config.toml
d_model = 512
d_expert = 528
d_shared_expert = 0
moe_layers = [0, 1, 2, 3, 4, 5, 6, 7, 8]
normalize_top_k = false
routed_scale = 1.0
scale_expert_input = true
vocab_size = 4096
tie_embeddings = true
lr = 0.000951
beta2 = 0.99
grad_clip = 2.0
seq_len = 1024
train_tokens = 703400000
steps = 2774
Below are experts of layer 5 (counted from 0) of a mixture-of-experts language model. Rows are named gate (a neuron's input weights, with its number), up (a neuron's input weights, with its number) and show model dimensions 0-63. Each number is 128 + 24 x the weight over its row's rms, rounded and kept within 0 to 255. Numbers have three digits each.
Before each expert's rows: "gets" lists some tokens that make up at least twice as much of what it gets as of all text; "mostly gets" lists some tokens that are sent to it at least half of the time. This comes from a sample of Wikipedia text that the model never trained on. Tokens count by the router's weight.

# expert 5
gets: "\n", " a", " the", ".\n\n", ".", "\n\n"
mostly gets: ".\n\n", "==", ".\n", "==\n", " ==\n", "===\n"
gate66:199156118150137134129100126093136113125131147128143103134086111118085143116110112137140122143125090123099152177123091143119117106118120131123117136110080165165123125158136154157062118112117104
up66:111147179131143111109131143145066134131065134102129153172166137097137142118124077135160148127112124130158125117121168111110108138140115130158108149173121106108198130114101155096081111117149121
gate67:109086134167132122154102121153089141146140115151113156079151154157122103150109133134119129138112125099135191129123088129128127128111130137119117125119147146167135138126137137124159124141112073
up67:167151119132107137099117137133174086157122132149106151145120140090134181095107118112146162153136145142126148122134145150123119127101133152146107137156113139105110141168105101112124182149120136
gate68:118107123185143123100098122120113097103135120132139146157129150122153157112173154126127131158156123140151152155104121094146203132167123147141183136135154113116140138110164091155120118104135106
up68:113092141153130161140091162078148161123118107139158140110116105159126137181137098107113094096118095155139119158130135144143149117092136138094134155132124150149074101131110153119115179128155134
gate69:148103102128100130124093127128123089109109145086117102154171121160155117139097123102139135156127123101133123121115133123141151118127119111083134181115083149078099102107139141154135144113130087
up69:159110140110108103164125099155142091134143135101107183152159135141139101106160146127100124153135123111136134154103199113140135179125100128122141157144128145125117163116108176114141081100161175
gate70:124147068102098114158144141093171117121136180091096064105127157154114164148101102129106095124165095159168157102162141095114116132160134122163124111135155148097182117125143124173123172113184126
up70:130132110117131117089084172136117100116153102122141127087114142139105180125132109108153104163114152141088131114129098179137115124134124109110141149085133152118086131096142144082128116130125153
gate71:098120133104115161093140104108106092126126109150112107141123140132135115106111151149120155100107124108159133142143159124124131090150135089153172116109165146128123120161159071175146101139105127
up71:075177122100117127115111114139105126173128094148127089108131130120126162185106153114119116099139129129104075148143167103115116136101137120147158142119098137171111122137119109140127095161108131
gate72:093124140102122120141139107078126136152118098139107121105114141098127136121132107175142164106120170125158098111122074134095149150169145152125105129172182132139134106191104071153139109138176117
up72:180154145149126143133119112157161063128103143112168108144144165160103116124088123117118115133112101096134110150157125107152099124103109145144125132105123143093127119132104102118101141115091117
gate73:069138147127125153151132123158158076130150131164112168138111102109125138101141137121167168141097116109150123147135106122142111150133146124155106108109139084136152189094129130154134120160085146
up73:135151161134141089162092141121082125163164129135147141110157115168102189128165144113101149172136145132112098120121109103134110105104068122150119149109109129156102122106106139133129151157117122
gate74:145134121123141137138133119090105128143170113082167132136128137122119124111131116158162145169135115142139117109125099131096122104120135093103165141154112123096171141114095126136119141112128109
up74:152155125105144120104094130144150145123148124166097131102111142123123156128134142128136124184126130082118165154138156141124103137139132147110151147147120111104153126153123154147158095120181110
gate75:125142104100118142121173134161172138079168148118160116109102124117118116102138147132099140064131121097093134126166143131134130095126129134075126122126153130139102162160121137081171147088121141
up75:076141127159129152099143126127102132123097094121123089132118147151104123120189137156085138115137146112132130150138101173114180157128132119137115158165167126099126166091113090096145171115150141
gate76:159155134175122153196149129150181125102093088138099160149128132131124148103185130115147157128142112117103147141167144115116115146127146131144143148116136131117157116166158149162149142098135095
up76:140131127095152102092120094095109173135122145142162114142103154117139104150133111159079146079136135101136138127112131105111102112103120146132112164185134153134126138121114110149130137127140146
gate77:178134124126118142078102133143122110167161145130080140157107120131112152137147125148142109124140147150114116157148084099141148090136097117100147129110122117150122152106131117102093178121136160
up77:134124118097106158154162143160124174126130076127113137093144099081108167095109126147124103170145146125104111107138099119160110118164081140147095135141147108153114141097132097139177108167157139
gate78:119122154105111124105116077136063134159137155132122154129152100111153091147138159135146158139133153127121107175080113122153095095114102102146120124119130108122116128091134111099119108104119126
up78:150125121097161132122108163111150118119125126111139139163099155139131109116136150119128129131086120088142137156119150146117130129059144091079157139154133125187155130151145150137174099104147130
gate79:136156124121098128114104144165146165143144127135089135129139126152175126150134146109151141159131116141099169095124171156124130115108116151119071167150096149151183064144103118118131144130152121
up79:160129118143131163140157134115106112108125130121130167100111082085083079129124161152121144193136166072111156139110118124133150147089135113161143100127143130124121083113123142149110129141097110
gate80:086128076113092166125104151117149177087140129125165101157106135124145058102105126152183144086129111125119116124176119133077113108121153134112096156115113131160122160113169128124133153120116125
up80:093148129133131098134157133108129106134121124131133100112154125118105123124124143118106144154065103140191122114151121118144134136160101126143148094134091137123128106140042121125106147130164143
gate81:152119089120110103157130142121147087110167157141139143125104128162147113121110135138126108117126140149128133134161107130160077172153150127132122094120152112133126125121136116147162153121091129
up81:106120180108145154100166130151049100106075118120087129168114114126131112110151142135142152090149124126118149115121118130137115106133155144125094156087122116141132117118118102119162115138153140
gate82:101125127103111089095108053086140110117179147157121155090155166144144107138094095142136116068143095137128127101136096141134056105147142116107095086119178127107125150137088101193154122126118088
up82:094132108165131133119107179115148158087111094120132111134125132138153061158149155123109141080141115119133098138153172162126109130134125072122122119119100127091137140104152127089163147132118103
gate83:128131120133125106118119125093083131139127145109138148129062132162129125123122147135153120128145157168138159146148118122150152130119149180117153159101108162121107129098117108099113132101124128
up83:133104110127131135150108158143116116083111163133165098128158103130122128147132132124097116100129125097149171148114195085121146147127150104124117149119103091129142105133102131100085076139120119
gate84:143130167141130101123108125131072081134122148105085163113107080149096131128111109107099129148109125193131140194140129136148162148156169143134120108128126158148107136129129122120155131094085128
up84:133139141107146108108124125134146168150162116162149145128096137160135116127148141108108122164158122132176125149137096114172140090152149121128133105138139099106162101126132154118119142132104154
gate85:126130166095159124124153115114158145137084150140158135147118120100126141138115103142107098106140147135138134114112134144096158126124158159140134094182124099130152161101162168159138105073134119
up85:118132124111122061115083142159181135159105171140114078127135133136058134120119124138111154122124189131120136137139158109107126148100194135131137132177123173095099176104125132130125149121142145
gate86:104105114102140111118151186139145107110134094185123140126132124090094051123163116133085139117116139145154142140070130149128135063129115103148100105119129134132151120107140118127158151136137109
up86:124201120100135134110146131133100107131120131085125117140128118140109115132116146147128183121132169094127141085122139141126130155168119148129090125146179124147149133116125140098135107138142127
gate87:104137095135163109104120145107134142080136135139117104149110153137084097158088143126125104097119110145135156166152145115145103119159085152111152088102128115148144167161146112131177134129077124
up87:152113114142131149086059112136164121140124150103115120121117137110110111115100166131145154129125119115180121084138170076139112127132123084126096139131140091112131151147147132157117116112110131
gate88:166091131103110113131125139116090120112150101167109124055057125119107137103160115124151086140145140155183140141152098141137127148178123103146144119132143075157155154109087120135149118108129116
up88:139136098148159119124118161152112112094146135092144122111143143150155130117121147131127102113109121109140165159146176114142155129152094121138146117100089137115150146130110134141100145117164125
gate89:132149144135093134129171104104142139094131149086126110091114132137170104131156156152130152131128146114149141116128126145142149129145169118100123095113112168114134118148112098161197126068130112
up89:178116116139151135142119198140114114119126135150099115125105117090086094117178118111117103181116169126168176153099147155107170203098100172075116126127125102133155109116129125110110133124151134

# expert 1
gets: "ing", "ed", "s", "201", "200", "es"
mostly gets: "197", " released", "198", " used", "201", "ised"
gate0:178153127140102131128094140172109110136150118106135137089133087112108112124128153123108157178115112130118122156139129125147091101134095154081128132102089117140125106126106150156132131134138173
up0:136081139141148072121148123114123126166077163104114121130141125090140133110130162135095105129145124132125109120140158159106115100114137178127149137095140117137141139136131097168097148101105141
gate1:164163080136129138112103132149135140098141096107091151111162115172147108125146143140162124139100128121113124136116117111129121123154178114151140137141107106135140155109107113092145099092147130
up1:155125077123156167138106092083146135135148125120093165111104139117116145133102154116108098128142129114149115180181151135122090169126094117134120144126143151086099129156120125109131124192142122
gate2:123141124122133141109091162094101122145129103083124131103065169135139124145129122129133135138114136122134175101131111138114143110088130167102090164135111142137134137148103100110155103178150103
up2:132105127155128133073115151131090181152167113141094117123161102134102091140120112118134133136153152151156096094102115088118119163171126156131134150133147110126134140157143120161104125145134127
gate3:113120128117117124106106107119104111138141138135144103140124105085144081137146115123143132121152149126094115102169123109107142119106106197125151136129119169145136110117103163129118143114158152
up3:116146113084133145090130125131122157119085114142095119153130133137142141143100108112167150173140109113102151106135112141152120134130101141189117149118160142123158100126140145111149076164105110
gate4:116129118099150153134122127119151135117155125135123138148136138126130112096147090159099157100120137142171141158121103140106133093143129137099122122140130117154128157115043124124112121139129103
up4:148127127118145132146144094134140126146110126117120119142089144157127123155115162127165130144149093160140132117130122131116182101095131168141117133147109138121100184112076117118101165168175118
gate5:142135094137162093122083169137140087083153111152143131137121149123120132138151093133164153119047092152111103157155133108097080132111126110150092126088151146099151138122121135159154118128114145
up5:125103157091056143124101139170151124107127168161152119146126144131121121145082148128142152135090125126101105116142142157081110081076111119068112121085128128136145114120138140142132130134135107
gate6:111131144083160110115124112133143108129132135150143096125159126141132114161106120129096134118134091100070122131106112105127113137079105140118158103131107133097099101144164137125145165134096177
up6:114117144139091110132135103162116148149103129094088151106106204166079130104148113122159160153119139134093118159146104134121138119115148109154137122112152135112143097140128124136180136127138107
gate7:080118188114150142096151137146118125116108136110140161126054166134130133111140137152149116131113092129143169137094168131142093147143117138165145121105132115163148137134103125101157142098119120
up7:138120122094182135126124137082142147135136170098155142142106115118099111082083152142161170135141143079131100133083146136128141169134074146137107148151131115078123072117144151091148166110111136
gate8:142078112102125085135108126076168104153134124149131110127104129139113150091075127122129155113142161141146116112139117112128167153120134153129102138144149154150149115140104093148143132161133113
up8:126140147162113122123112136086123095146131092110130110110126155116111160105161120135117118156115155115155098159112147116149132154139172173079173129133131185123140121130104082115157179097166134
gate9:107178115163136137102091147119140127131164090170157123164134110134083161149144146132160106146091161133097150151116138109154139148110099110067139136137117075146167091163143123153122131108112139
up9:106159129137153172166113170141086108131146130112166141149133129161157160106173070142121148074112094123087132101122146161111105155136131118155137142177133091163086142153106128085149095139140140
gate10:116132100113182142133146149137094115136142102115133128091081129148141131109133114147141128179158136168131085153130161116123118170136112100145120143094151118116145119112130136149091123149112123
up10:112174137159169122127158154095153124116103099115131131084124122146125092126132113112146164131122146149134155195098168143143071101111136109127134157083132146101123123103144141125142145108150162
gate11:129122108128112104108092136114148100118119138125090102110136124109110161136107125142110147120108134138139129155136102070131158157131121147128167117121123118114158138109103077174108110136145102
up11:150112119148115125166133127118113112121103165140092111132158090126085157140160121116094133135146158104125138145089145134110110166148107186110108185150125142101156172104072133141136128146096095
gate12:112089119153126149151112117163127102141091121090145119142130115130110101143127104135137182106111140100126126092099086136145119139105141127159132103139154065145128071083189122145137123144105131
up12:140159119176119080132110138090138110119113103142203067098149097102165167124098162118098133123117095150107089145180137140088108105137122143171075131125089169148128094148100133120124131117115111
gate13:080176120141130112126147119125140149156091115147134126145136125104083122081124162141116072110110082140130127165106134150156117091117139108134143123162110085161130180087113135135124171131116102
up13:137158097158100117156118094133141093130065099145141116129146157093120139161141111142172149096146116139148139107139110113148143153121133071124159166131144089124113124122125125136107111125111160
gate14:120099105106148116153116119166107160118082088179089095120148129122161069147154154158129119147146129121156168123105122142132091137100129114124089152121115151168123162135140125114130117106144120
up14:107123112135117109116116143089118133112129134096111154113128144142148142112130159148113069111132122137126145166118107099139138121117114147087150106114116172144149158130126148121119135103118130
gate15:158153159195164108136127153094129184130187126135129114130128112079163172123099110146133130136135123118124134125100145103102148109111083118135114112147120083160102141125168137151066140143118116
up15:139136113042173123162125111143184131157138148142125128115104127100134106117163151153131171124118145114149078155131136111123125155163119125139140185136132112088122125127134139098149115138104114
gate16:151141144132123164105148092115134159142093102167091134145097106075122097129129131125135152107108157143113114144118119135116176122139135147116125142131166155144143104083171138105120101121110125
up16:104107129120129162111128100093126108123141121144140154121149107164139123093122140134120098120140114086153118117140142164114103142081152110121090109189140098132109100163127139098107058139158137
gate17:091117118120149141133148125117134149142170135155142124129099089101136105094151156117119183133151129159139122146125106133178167166111136114122091141137113134139154157127143145108168149157153110
up17:072156126153082121165127108112122142117174163166139143141152128129120160102133150122149129128150085130105116111087121108121162129112117111115116127137148172114165155167062151110095192149127136
gate18:110121120106151107127119114104108137107121082146162136143145174116137075098132141153108144090141148115134121112165097103100096123078109113177126135157130102113114116100093110127130134114137146
up18:167182133155138129130083133129122162158169110109176111099098152126140137153106137142145113090104144148101177116158110123120142121127095099104113083147129103155118154099093128105125133157119154
gate19:139132116126134112150157110118140104149133143125134117080168155114108098106123159127095157124116122153089135138136110140096088172153117133087110147121153102140118112143111161144140099099100130
up19:125112124098107158127134142118142113118140164157165139152119144114092099118148137129150129140095143147139110131118173159089139069138117159139170095108157113110143128090123172164113100107146121
gate20:156101070121119103139154100108102155137163110084135154107109147122085108111144141130124144135099110132109132130085109134167114103119111150125147130128155153132137120124130092182123104103143150
up20:104106090124130136098129099142132119136121109123122094170135112093110122150146122112130150126109133133121139146105130134150147132129116158120104098146129110105094140096085135158151111141107154
gate21:106119137143127156162123118109125136124105134121151154123131099143145134106067116116116127116141096104117117112099138115187199111132105124098121115145106105121197086124107150123151137108134142
up21:115138094135158066150122147102132126122122160083119172171108134121090161104141121100117081135141142136143101152154181142169150131157136148120166130137116120130139155171172171157100125100107128
gate22:121111133133135161133151102164106123103124137152115136118146118149145170139144120132125151114142145162096119140151112118180141153085080142119104126152130126109144088136105114100135131105114091
up22:148133163110133111126123119146089119104073113156138144117094125135129115115135144146096157154129172133077161100144091130124143099075165116121126144141127127155107104172118120148120153139127152
gate23:186147109136120165125147123123092141136082147108124132128131144121134126144136158138108138154128139130129130117160130169145107108152148167129132108155092098112134136128134124081130113101090086
up23:148106116096126085111151115140092143134130123108118163125131116183100166142145147163094098119114156146128103132156083139110115108122127119154132097120094117089122183166129158123063092137073108

# expert 4
gets: " in", " In", "-", "In", "ia", " United"
mostly gets: " University", " United", " States", " School", " York", " station"
gate0:129139158087115103112080134142084134134169142105121135179123159103131102086133109144148161128166111137114129111130129132140113169134136117124118124119138145171120102168148127142159136134144124
up0:106120174106151131108121118126115103128155127113107106130143124113107120131116146126143168099168152134124094131138123100114124161117095117158097105156183121154124106157133100170112138141119107
gate1:133170125144172105116138118165112110096140123140130103123137105135093131130127128165143172115111132134112136089133093143096112184089108099148126123093130159114112137118114135085101082147101094
up1:093097148105142094112180134133171155131114163136142145100114055164137155192151110114147125150113120181123100102126117106101132158152093132116083148112126128121106109070132109114125114135159127
gate2:191131143146131080118066111135137097176169127107108152172152063169131131135127089141151134139150108152096142099119121097150130136117108122133151103160116100109108108128105143117133101107152159
up2:116126127112138148105112150101138141069079137082148112096126130122179123150104128119129152104152149109149116118133137133085113103107105087112118166158102112111130168085119116159138147113090147
gate3:147142145116154146113141119129089102129181129126145140153094127143156134093123116134111081139133129155140119115119079122118134160102092143125097105107138119160151111136104153130079128103120093
up3:158090119129097072151095132102139133115142093104123132133123123152092125150102123137143144090082137112110122137172119130115117108138155121134136147162151124101107109100165139154152122130135147
gate4:147099095132166154112146129116134127135136094112118104142092113101124134128134098122133126154088086122105120138150141141091100121121106129118146115130122150122167142138126104118076121132139168
up4:135111126129145102088107087135124151067127153142127120121144137132150155124104177127115110124122157165119140118165126094155127138128155114176117134092123134099120103144136146131149154129120109
gate5:095111138094146105121074124156111121111138103175145181108110109140132109132130160120183164120141148136154133131148160159137133125125129137178127126149136127113119107186124090085079106098130114
up5:101114118163134196112099070127133160129120129135118132107108126134126088172119182123151132135137165117134148118176109165123171126160138120120165134184144094141154105127149150068150134091128161
gate6:104120104113142181132100073165103125131157134141107119159129141131114133148124134125104115177158135124132167124124108102068172120192122126142153083144123143162092204138102104186153119128142113
up6:084134125119136129170132166097117123141129090158151131150134141128136135107148158116136162139127117161138120111143135106162144144085088134155106146122133105159146153138169121120119102130168134
gate7:123086148125080085127118140128178133139162140127128115092137152153151155119091139109117146138103129092111111127112104117161143127153134066133129158104128139141144082096130144152124133111146136
up7:107138144093071143131136122124089137132164114123113127128133121146120142136110122134136117127140139123162088126132133143145122182135138109119142109142110145138079064142151127128119083126163170
gate8:133125141077136097137122166141116125124104094166115156125134144141102150168126150144184125156144137158141113105097125116099133138182133130126142132158130146135124110163121109135106154132127170
up8:095187138087122130139118164145116136130060159185125155113134154129130136111134156161167145161115120183091127176083132122119074132144099171125099108124084152130100141122102152128107142134109129
gate9:122132155126135116116133125131095118117097134130136125116151077127078121166137088122164106122136147134174126142122154146076140174142129116140173099128133078121095113130140124140161153131120125
up9:150153103141131136128084140104128148114159139125164132108084144185123132095148134149112078096137173103139123154188144172091089099171134096101148154116150120112150129076114122108141120161158139
gate10:091100133150126117128107181093110109125149126130157127129079131136149131119131155152138163109113168116146114138118139146112114130094113136144154160127115152105121090154097121129149093173135112
up10:164147094112126098111137094152107151119143100153109122080092121137120110109118107148130131129113186135081125121147118154128100154146169118160166109112147118159067134155152127130102076151160144
gate11:107119099132151143098105108150102129107132096149120113160139161107096181106142164137160131125118115122161115122153111168132107154138079136147134108159124113131086183128150123161103091129173128
up11:155141143131088081157106148115127133116114192138095109059129089101135119133121164150124114157127108156108148090111128112153159120094145131135088100126136151147131095139151127130128136162113161
gate12:158167113120144100129156100162098137128080131128116162111108095137141116123134101154107065130100160139098168163136142151097050109126129142105118130152136151134105144100111144113148148123083161
up12:154112148098142124110161124087092112090114130065109148113133197096154111180149155139113166101132123135178113101090085157122146146118144118136144138098136113138170112143138147154077135105131095
gate13:120137115142105116153094108116140100151151123167091146133134120129172113080118130116152164133136156115103124120106145185162074146147116085109118154114117123133113140153174111128095071107124110
up13:092119091145113136145141142098163118143139126180141128117105131112145119124081142141133151119089113135146113077168107085136118111096076137141135141133123153136146145123147125075116165171136130
gate14:128090112098146149133109143119118104138138146091120108076135129107138132169079147149143118107120122153150111090114075090116139152140086134131134125135099135141104087093124118136149159106156127
up14:120114158148108124104067175115113104172147137148145138109137156106156143139119115115123156138114093152136115126111128083148135129119078148154105150144126160150181137043138129137084172134137095
gate15:169142146114122114116159123132099145131113130139112162122147120118174108158087117164160134111130129095142130109118115135117167127153105079149118131126117124118169131144164133118106070141136158
up15:137172177093159142133164129165092112133135139106135155158105118159116124124168164124110090122147080186101146099094079148165077123086125122091113088145102142158098152123105145130118111141122115
gate16:127121086140170094117105083121093144123122106111106126165131125108127103138118164137161107115154115147123129116162137107100093139110092161123099108131103147139174110162117125134148187137165134
up16:137122099117103165160118165128117099125104136130099146110143158173144111128151120116117147102115117100138112104160145139166154186151127119190086197119114162154120152161110146156169053107121116
gate17:128118150093131143119122127118128094117116114148124141148129106120109158092110110140132135115136107126096123160122139139144150148156145124152120066172159157121151147098119125099055110114111135
up17:139125106131116129104135177185154133136132091157131076165122151162131151129099146137082103133113103109107139145146101074123097122115168110162141167118122087064137127130108087107149105147103112
gate18:172115160157133119159140085109128159114181144154128130081055135109086113116157075132092072170122130163131101123156136123085161136101110122169161153181128098156159162128145102112153151163158075
up18:123112120123130085115092100118137119132109162130150148126122175136135132124121117113148132133160077094161080107160130107174116171157122116137169117131134153094160092155152176097139080155119163
gate19:154159120085147108128117137126123125113159122122144135129105145136133083137131114141097134155160140150119145149113128077162164101123128156133187118121106154108140099107081152115097159077109117
up19:162136114128106111130164114142102148174102176126113135098138166134148132111158164122127103086144145119106109152100107142127098109088103100108096119149148087091140107132115149115146076169117129
gate20:118126139148148103124116147114110141129146119145134151150106136132129134122116128125116086094127153158174091092130102089122128117133094099122139159113126134124117139162133155118082158095131116
up20:117148127094143092136132145100141154141121155127115160078068117145141099118117124140137130116140099099128158172092062117126098176118132109133098110078117109141150082144083119172130118157115173
gate21:114144095098163137155180138153082117106100115145139134151114143131151093131131164153132100110108133099112109124124113144137126120147137123188133122120174156151089179141149121132119152107122176
up21:127129107158115067122108115153151090119152152091144124106115137104150159123150146108135096119112085140129125149138132111122104101118117089142138119108137106079140140126091149139104137135174102
gate22:121106132123121100122170112101101106112148150122126107115148164124157099187110106123157146180117118131105176158157126078081114114105148147106095122106145110134130097114111145172136144129123101
up22:111155126161148151125164182159126128120114129159097149145104078117099171145129113124088117151136154159109128158117135075155138119125145133120149159145112139153105126148138125141115127098108167
gate23:114136118123127129120095114124121135140134134093112087103093100140135104085117101143128114139137100114125105119174143124118154143149125112117132072142127101062165116174088159134158102205167126
up23:058087082161141136111139156123156109152102077130137127117142153163148120119151118132127129155148121102137103142159122152132114086089141120189128132163128149066142106150121077086094130152103145

# expert 6
gets: " |", "|", ";", ":", "y", " H"
mostly gets: " John", " Jack", " David", " Thomas", " Richard", " Stev"
gate0:147134170166136127136112120126136118164106114183131129138120123123104087080089125146092109163146159118140097128094159165144138121136097131149056138125160109139125128116100139142095117101157138
up0:117107143096145185149095140167135124113088114150101147159130084119133060121153130120172113093127126143142135095098045132127115129177135102127126141148178090098134124164116126117128126110092103
gate1:108122123134148126098131108152106090162160140123138129146144079137144102126110135150108120112094080098150065109144066137137119110143160128133113129124142090141108096101133126091144119089160148
up1:168101135131101124151080123114102105058109159087096126121102093154089109098122147110085100154147161169103128143141139127132134124135110142129111177183129162141097166143104147160179088155149155
gate2:124149157136163101145137138108171121145100133165136122136091126140104124161168143130114086112144113150187118112122178089133145097127101101096153105148153124165124143153126109146136104139139154
up2:151164145100155119080114116116131137164133109126157156129146129127131149139147118135145133096119077126117126134124147111142107120098130127109111163108157099112148160126092170118123149117109139
gate3:135161126119101133167139144132168138181122147156118123124125137162104146124122143160080164143101129115136120108148114131126076134153074145098049096096131103134123082136126140133161109150118098
up3:112122154122122129124139109151118107117157084151153138133121111095124128067111105131156108157134116105147132155126119089121102141138088093126135155097118152097145126131165139143139148123164148
gate4:130125116142114139140082111126109162140182108156114122108097131165104164114091105124114128121128144107128093098174112126103122112110154093146137108086160078077152101132130124124085157144098097
up4:100148147157166134127104112082122137175149143136084106105119159131111122167151111139084109098091155160088173115124152122130151098114175125129157156149139129145159124139137148147142142148088104
gate5:185094143129144157161119120118123118157134150138186131148133170137104069116133152130121146109098129146096173123153112090101145103114144112123122138155133123126117139075146126138153126073130152
up5:138121077126117099133121102118144115152150117115098095087078138131143138186141104125108143161109153119129118138156128116109136074154144122084128159129129101050184076151091148103148127116134143
gate6:167130132165150116114121107160120051163133119159135117155171128165123122099146157131103077132154156113129145107182101121135105118191154161121126126120137097087151152128122126114182169094150102
up6:117088152095117120126122131119116130161144136092133143100115135106110098105183133141145155103100095077155136116129116111106125143144158124133131099146134109094136115140123110180101146130186139
gate7:163145138122079083129115159113089140129121119101114140161140156117145167094108118107055094126143150162087145133121152133123110174150182136157163172135110174138121110130113135145111145092136115
up7:110142143129095130148106095151147101138137143149093117161123121102140161106125155141124149134125182121112087122159128086114098135098086135093139153139095146145142130163150111152138127096128137
gate8:139134091187114145158117109105113173085126133136093071114148161124109141087096097138112087137135155121141139143170134153136097119139117159132145135096141121119160157158122087111127136124124130
up8:116165113106098131136145123154138098123124123146144123116113133137147101170117154146128095127116148090092112108166100113145114082152103129093141156146160161115140112130145193175109133112112082
gate9:151110147189118113085079182086123092102159111110140143133125109124127124106079159130111140160111124147124089121164137129099085125175079128084130130108151111108171124095110101126105163134149102
up9:129139157151116115119100177075103122095152126100112116093159156121136138117143105154118114101102121113106162122106182155125081123075116155131090097114105084118135156149124079122124097134114151
gate10:156138132145144178109152115138162089124118131155126104162138123131073138079104080125109124143123112158118099085099111140135138149126123124106141096142122161147160110135127143139138104100138122
up10:142123100165077088146125163154139149139098148153132113113150127125188140141135171105110111127152165101111093118108173127129130139115141123138115150137110122121129147144098127154115084132080108
gate11:136137058130145121092090129139167134143116200071141121133111128136126152154141084147097138155157133120073089157144135146103117149174165145145134096095072081078133126140087095166117142123163140
up11:122138114141140147120128125147108130163185127139136149125115155105181163157143080111107158146139160141083146135139115119134089122145149170169109134110102118093178105108088135160062164104091098
gate12:093175131117162104127073153154114125133147138176109140160143147154136077135105124139108119207163131160143120111172131119127128084136137125108118125114168089154124150166105106121124197137118124
up12:145117135127109141122108136137138130089118148127133142159106155101143138155103168119143151109163187108127108132151151122107113149144138111104166119145141148158119129146146080097120134093180158
gate13:125131139145119137121100118136152099130129136123117126120137114131119116124186117120112096099117080138146121143079111153103109182122095131152135080145128112095143153166133115099134083090109139
up13:121126116160172135159140112174132117101127143125140122116161133152098101131136152140127125130149094131131165149093149153124145115155109138149106143090148130107097155128113136132152101120123111
gate14:166152148145120133131112148132119120137155114097157155117117120105111124141117142143114140128096094110144160132135113123118139127116146138168173147126095115153148134124128086137128071108100108
up14:119122120131145091106114116161120079113081103133145126151103122111134147127169118144158157156128122092124104145137131118136137104110078150110109115088122103107111098129161117113114108130126086
gate15:156100134121117140116080118144133157061152126153127130116125112130100154143151130161138139162129143168138111136114082109122142137107094096159132116130129125079102124109085127116099106148128128
up15:124116145132114137135134149134107135107136146123086138109140157122175153122112144119134124133123148161150130072076123124169135116127129165104148125145127141143162114086136162142082108134119122
gate16:109102133108124167123141092139128138107158126116121186120110147144114186147173100138146167138098139089124105109119132097126146129164112133118149092116106138180145145153160107139176147145168140
up16:132101139167141095130151132157120146153123100130125121098184119106142124087123135140139136085115129135168119123140144143123105170147136110180117200133134088133109117100198120142084124100151124
gate17:135118164113151088100111182110125110125146137137092112121098143117130131113135108127123099115134135152124089114176142133148129101130111079142111111109139154130130144142164129154135187125125179
up17:113078107122149157135111147135158096124128123170076136173119138150115149125143149113156160138108169139131135108121091125149133090117115131155143137126148127147154162115152095149150165089108118
gate18:164149122116159108092094155111126111154126125093143165119128110122141150160116105118151118149086087133132101111104144089076139152162132153167123124101135121127158143126142136147137084130106091
up18:119080075146149142112151071159086089135109117127120110166077149154100095134150071119159099131123133142148134131166108098141106116061143136152164102131114168113156167122141124122118113124117104
gate19:098174084145123125153145077084121112134116131112134138171147180140144122132095093116181105116128124107120127131086157087088143129131129131159128134126160078112134136132088144138136084093114100
up19:116105108091145115159110157130140097077113148082129130121147158147119168104110088120116109139138138143135115119117138134121111121133122102164127178136100106134104153135119132113135119099161157
gate20:130134105151120142098105146150120121106108119103116063117146133110108086099127109140170110127081203110156128152105147174133105111109154107139147100122108122135098099146130109121132106122105164
up20:139128146158095179114145158125153129118118143122133141153116110136172111143141127144143139104175167155111143108135146137081111111112116147129139086105147129139116084138161156092182166107098099
gate21:127143096085121109116102130093104155140139146144110110106152176107141127111107141135123145118148115094147117120099146145136150135085108143175107094156099128143132121133160116112150092139108152
up21:121108163117148106120092104166188103152194111123155097112129135157114132141097155130106140141140117159085171102107139115109106146153127110137120173080183124172124171136124108161165124099164123
gate22:123151141107133141078129149135124150154066159137157130123112136139169111105136147152163165106170089129115124049128103104100137107100154145158106116135113160144172127136130129131081149150108120
up22:134112118113080109140092101125108131173142148124129102121182141093156102132147100131135149122146136140068107112136103137105096137105159107106120132104130137148117127131161120168091104138122147
gate23:168133123083133139111188124112126120143138115142101141138120127141156131099150112142109132166125122142124132152100094121146090147146193098128082141118145123129153100114111133113134128136174113
up23:083131102112135083102133138120159144108121197142119122138183123110128115101111104121109117102148099084139113123102145153135173151160078121143129085129105102142164078117131129162140160124137126